config = dict(
    num_hidden_layers=10,
    n_experts=192,
    balance_bias=False,
    router_bias=True,
    norm='rmsnorm',
)
Below are experts of layer 5 (counted from 0) of a mixture-of-experts language model. Rows are named up (a neuron's input weights, with its number), down (a neuron's output weights, with its number) and show model dimensions 0-127. Each number is 128 + 24 x the weight over its row's rms, rounded and kept within 0 to 255. Numbers have three digits each.
Before each expert's rows: "gets" lists some tokens that make up at least twice as much of what it gets as of all text. This comes from a sample of Wikipedia text that the model never trained on. Tokens count by the router's weight.

# expert 16
gets: "e", "o", "ie", "i", "fe", "it"
up0:138076160119111100158135122092134120136162136109104153133131109113098144143134174100168140120126178109122107113106133109136118157136140121077128130175122107103134132090170113160109150138111058108135155142121135164123114110115095129136122180113135061171137142140141146106124125145119140115173122113118129113107139117167154099133141155116174096095131141086112114093175130102122148136137
down0:118136121133127120134095140116144125118178122098142132139116137106124105128100130156083151160133134115118089092101120133140099131105099128124127122143082090128127119151116102101184125078150065159131138139127138108118153107145114115138110119133086144170161126104113187134112111118093180169119141168060122146099156137121129112165138092138101137136078136151143167153141124094130131138139
up1:101145165148134156125123119099100158092116118110145133104088118163133174144132085122141141121149109145165106128118157156099102171136152114131100151146154125132123151150107149108166124121095126151107081138144132118083095159145121131112117102108091124139106073147096148168127105089099139122171129111105114102136138122172118079091167111142142128145131156141142087109147093110133120081148
down1:113137159142114110114131130162139176130140112098122113145126144158120133112100174072114124144187124139133141112124103169139137111150135111161154135147113142096128123117090144102114146134172122142124115110123141112115138124111209124092110122132133133175104154140109101132146108125128107124134096143145159153166136117161157121128077096104082133142165100105113159145197123155167143147159
up2:089136125123163086147098163142133135150107148113127176136112134161126154174088170137155120115103177149107180124108127167165098131145144124153131181158116106105129164115130185107111115178147129141118129139148125130115107144134137143156126123124116149099074121114109129148140137146104137107153145116141127160131123137133126148165105102132149134159077139121151069153147095111129133167089
down2:142108127163131133132160087139137154141119174139133122137115139122151109132098133131138141100134147154150137107142112129143159172159142162142138129109090142174111123138107115098068093152136124126127092145141127118161076185145102112147159103135117101116154131118127149136133168080133110156128149132137179145143113126166152127174209094107124153091128101139157122117131090140125127088124

# expert 110
gets: "e", "be", " Be", " be", "ne", "se"
up0:128143146105134137156082127109128120189103105139103082129111118169128135143119138113181130099130104142198136133111085131145126189086135093125123159101138100151115145094143159149155146131125131142141153092114157104120126152140110162149138123140128127146129152109153130160144092154142135091117104146143156099138146161112131137114084082094108121142129176094146119133126104163137121121082
down0:156113105125133162123135120165151114122111189140144143112120076112133121112117087094126100111104127152114099181127106154138079097147087112165141134152154127112134112120135133093111152085157111179183133139145126175134159166107139153131115100153126113153109096084125122117146147131143112152122113105121116104129119123079123152141100071160154113107153115148160131115155110120153136143102
up1:132114143115094140103122092067135106140148134146136100101106133150124149107146111120116155146149142098172139081095107106121132157139161110129105139115149126096147129153123135134109123123117137118103129102084125094134103089146129083158114135108090084205149121133103129137123099161122065094163081109167121130116144166103144112144108147159105131108104134139137070103128136106124121125109
down1:109166088152165160165143136138089154147121076135148142139151099102136134130144154145131115088121137115085148116133092155163113149123097133124106142136141110105153115143143163186113157096095134110136105153115164122109155132144104148117124153097133131142101211125122085112144141126110074158130116133126108103148144117122117100110159137126147117128156075181132145148127118130161120152145
up2:064089122093149146116134134151176181119134091113150125131089143120078138106104137129151128140113132121129143124092130155089122120096087157115156115160142117157131125158167120147156157101138162079076139127116166123123098135128119141186130161116120148103115150168137146131107093159133095121096135113125108127111110137127118097150147143115153122067151136119136133117130154134159087154117
down2:142146143160127166147115117167136157159105151103107157178104114159123101083131131143085151145115086133135120135161177158095114116114117121116148113141154117102121173164136119172117112123114126151099113133153137135161103107149160139115143071170139136132100105122167135119109136145092151099139154156123116131139139107139152088144123125126165095092141101128127057137102144137105089104127

# expert 186
gets: " in", " at", " of", ",", " during", " over"
up0:149083126110155123133129142136168131150083115125123150128115097113126121154130153094072125133123112150081115136117125158119131119107082136113106073099134122076136157120113157101125134118117172145187161095122155143120110091122141117156143119110138176124150107106092091127141157151159123105100104128104151112146139131130111144137119096115144121157121106105143098152156113117149142215110
down0:108124115114124161121083162185148116158110117122156134142128075163150150081105149143112137133078106166118151119169149114124096143146153131135140128130144136135093110124109151116169133134111177130109100158146119131156146153169126132127147125146117098117134147175148131121126117092106161128145134116114074127151071118134140113108117132157144116120161132195087118131128102100091136104174
up1:155164137117104161140154130137108137113141108131141087113153118133152150065129111153109154132143145095141096110149150172088113139113120107143122163113143081140104133136120163147114133123116114109137137132097122190118125140123149132137172147119141149150179163098147149126154090133140085167132099141111148081130089176149161170095131117137156148105125152097093105136137133124137164088152
down1:091122116102134139100134139119128148154160117079121132138121144128148135193163124124163132134106097060097171135072123113159108091164139131136139157156103104175091142129093122119121124088120096160069122153132124119103168097116133131124104126091142147124157094104121115131101172128121178145147156131148145122137107116124100096085132152118124117119129134139114131113133097102090123125136
up2:118117132149148141125168148143145109127149132113137147146122149104122095130167150091141151126197157109141154136091129098127136157124110122069140145114150110163152127090119128096133119119099089117138148125147138129133171131101092110124128076141156139119141108114152065154125107134133121128120126130117174116080160125118194112124061150140132090144157113143098139115108172125149136120096
down2:145098125177182131131140133155118093139098129130165149104168132146153124133182121165080110162109102124103099110178140142096119099103130129091133136127124130101174085144151123149090134149112148116155138105079130129120166145120178127142116100151169131116122147108115129107095118139146124130107157062106135145132073136112131153151127130117125166141155121160131108112135132125159114158150

# expert 94
gets: "ation", "ment", "ion", "ence", "ity", "tion"
up0:196124117108097107178153133130143118106115131155120094162125141115126109139092126119148124127053102161160115126111192131137128130108118177177174102151158102150130135165127180145128106113127123143152108107135121154103132135138143094109112152149081151114101122136152111130129116158121094143131135124108113126108119124150131107122142105150136138090114153158127171071112110118135118099088
down0:133096165143137118131159129129133093121130152141135158091099107116131121090120117104141130116114072150081176173130097157125130147123077167099107142130110149169163136167099132129151175127169135100147086123112115109106137124114109118125167178181133122164121128121124156085143146136135101115104124073125121131114143165129137141137114139121081161151118109141105126120136119125142173131170
up1:138099144162153090171110134101154161122159135122067128114119148128160118134113129141145142154132153132137125144108140102148153120097141153123104132099142086093116123126141170189160160115145118169094117105101118075079131141120105128128157140134127082124099153139114113153173119135151118098133091133096111129148110151117103138116192154115126096115107153114149145167124081118131130114164
down1:142103166111120142141107124117164131121115125150143127136165136138118115174150135159114121133140143143162099103117128168160137085138131120180120108167107110069195113137144117140157170125117134103156145124123159144126169124120133131125129143123115127142160123150120151078130150144186128094171142114128115141147159140128078167130134113141138149136137105121096142148080087136086111062115
up2:126134138134168121144109117135137141123137111108157136121117158143155130164119136089165143133147115151179154176133078143138108104113114120114090110144105149168111148164144135135164154119114147135155118099153133157142135149114089155144100148144118122170157076119136122121118168121108132100138127108162125152159110133154176119154151117173130114138165104137125145171182115136052109091108
down2:126137164081144130141146133140103116106115124160117193071132124143153141150096149122156151085135119068091143106148142105108142136122130126141131141157137108109148140098143130117104096140140089113123127126170109149155185140114109116088164107109128125136110125156105118094159122114154121118128172123161150102107144129128103140103127144090163148108134141151095139103073104117159158131068

# expert 122
gets: " the", " The", "The", "the", " his", " its"
up0:121126147112179130110189137108129154129117161127146142199145151086104154111142145129134149127141128170120125135145140096121120145095123126153117163162101104102118142074134167148158166149103156118134128160121131158120084180111150111132139087133113161106120131083130149107135132119150135123101137098099126144135120141128120122109106116121094114131162089177134122071138134161071131121115
down0:145141110060145147166107114154115141139112103142095122115166111078131135163166079123130127116113120114133143111150115157134124120150123173141134165119121108087131082120150132122137110095090156140125132088138113149107142134101136145142109115088097112127125126097077120127098107135203111143128119159140127150130109147124079118153148157078128137107119105165107116116105134119187164121143
up1:123116136162119134128099144135099167141127093126081161145135139131116176113113143132125132144136117157120148136145151153119139153087110152140121181142090097171141100081103098132127128118075116208132127142106132137088118092130131116132109152155130089128125169120115122128125180096156121133136103136101174078161106125122136116140102137160110121135144143076115128130140151119150071145118
down1:118157156124140142128167164121161127099115107133125142135145144123135133139152113099112106131083116113139132151123140140094143148125142136091162114130121139124128156176161157106112113137152108088150136146170151104172109126128123061108171107153126105127129111117129155144117149115139187131142116104103130182141143107077139166096131197152129126163112105184120093139112128100141152127093
up2:120137106129113126156136132097128134135164104116101107130104095097127202140156168093112099156129163143109098104120125104146073161133094165155119123122105122089131174094144101137168086126162135146125164137111134121140127157117096156125161128123122092163097118159115154125146125157140122076081144152116165164124131121090155133132103172146108135134132118128117133140130092107149121138168
down2:103120100140123102100095089105119114147109115120128107152130201116100125094104102150105177144189127123127116106108097125142157129131176131109099135115153131138120111099140151152126170177105153162068140172126119132126137156118137104144116155124133142158133121069152097139107096144124133129103128132111107112102159149135136154123166115161147135130120140119127127189105118120154179150129

# expert 163
gets: "\n", "e", "th", "j", "y", "se"
up0:141115129117146125126135176108119153116187118142106156128141117141106137132114121138114082107138094137123120141130139113133129162149167153107144162129141088139103124147140141088108121150134098138086182114089123128085083128175140154067110159136137123145158159132150138110136162094154133134132125101157101161112144114180162155111127124119132100102127106147090177149106105167145098106094
down0:149118105153141133091157109143125112152189119132119100124099108167124127111123095124133139145154139133094156150128178150182126130151108093174161162121114110119153155139127111083103153129101129110132140090121144153163145147101156159108119123103141110112163116113099124121146178159095110153149142151121149136186109151121136087130150153114120129157093156149134140114115181173159126105134
up1:121162108110102123074151152111121149108147149127081141103160128116169123154116128147144114114136154083123105120142064130085129143156061153108124137127116146158149118183128119156126124119081165139126122108097119127146105121086118124127123121147091157130118158126136131122144134173172113113141115119152121123088109176107128126107101128175136092085120135127103155183159118120128121151141
down1:131103096123108115152087141103110125112079125107118119162180115128118136152118146091108130138108102141127133118116135107143112135143110100128118104165092125084119172141110145168114110146159127086131138113146162105111139128114137120168163179104105125120115108104162170123140146150113107156142169157158126126124079119132131116148075155118072105102148147139155192134130109149114087161133
up2:114138154098081118152176159146142128108145119097112116128151127151119134119119120079095151132120182083114115152153087121111131107186123062138140134122123103106139136120108169132152078140159152132073104186097090148131105124112127164109115084111137137169148145121119120151133151095131111109092144145132080146112140116140113123144133127153140104169131116133120126142145135131112111158094
down2:135112157085152151106111100095138166104153083121164160090117118143131145152108120122166098114166130143208131154129164123162095091094128131133158120129110126109118100091155125156105135114123118130123087129143180132118136135150148166150113124088121128148156149098107112154149162155148153126138110131123153166115174133141121143143113091138119108138100161101154130134148170117122089137159

# expert 115
gets: "ir", " due", "red", " su", ".", "y"
up0:091132168152152106132156143131139146133105126118116109141095091119115164096134126119156165122098114098155110127123110136132130114133087136108149121140189144177136118157149093102123138123130140144117109152095149111107117120147120115119086182135087074137132149131155101090114140120078150057115138139128127122132151081114087129179109143137146090146092082100123134127097114148141132115119
down0:172180109161143122098144130144098158154175097124113154172151118117096123118159145133141125121110168116126099113145160109182128132134142158146110135144147102161124104156170142076114141131163186162115103172152097146114152097152144129106100182140147103113114127137129121152147161135162124147144142131126118118148146119113129127107129164129152145133085096130176126133152120139132153170155
up1:127128131151119111122055095125132093186103118146117135110117123146115149150109105118094122151101152128134162108123134133103138106132136097108115104155084128145135117097124120139114175168095138115161175161133160116115123128092162154138110133145119152176135137112167111086151132122109152143144103128136059142121111110095143097137132125093145099175171099107115144120121174135085148124136
down1:139100159154113129093174091150146149095096124077144157113141113172118163157123125127172124085142166108110136089115161122106135152145154139120076148153128125158135121125144151156138152132111082111138113104186156111128147139126135161117139120127130122144150117128154134140120143071099112120151132124137090132154101096089105100165160124158184133144131136088101147122125144127136142122083
up2:111094093086138145159123136094143149157150157143110107145115147136112102090097072152128127160111111129083140109137129082122127102121137146132089102123129120155149127131105151125200124165114108127130172110131125109129135155135079111182124126113081121144097112100187142097104069127099083115122135124124138100134112123161109110087112140144124114139112122126117117101103147108129102091126
down2:140161068127121120114118128123116128094100133115102180120089132142140125141125158117096118125166143181069148138158116091093130145158097141121122103141106116135134118115140113145157143082069094115111148162131159149149092097126130139160150157127116130147114122164162157145130139154138159156150140085121107087138114122128133119145165106118070116096107174133125110107137119085122161119135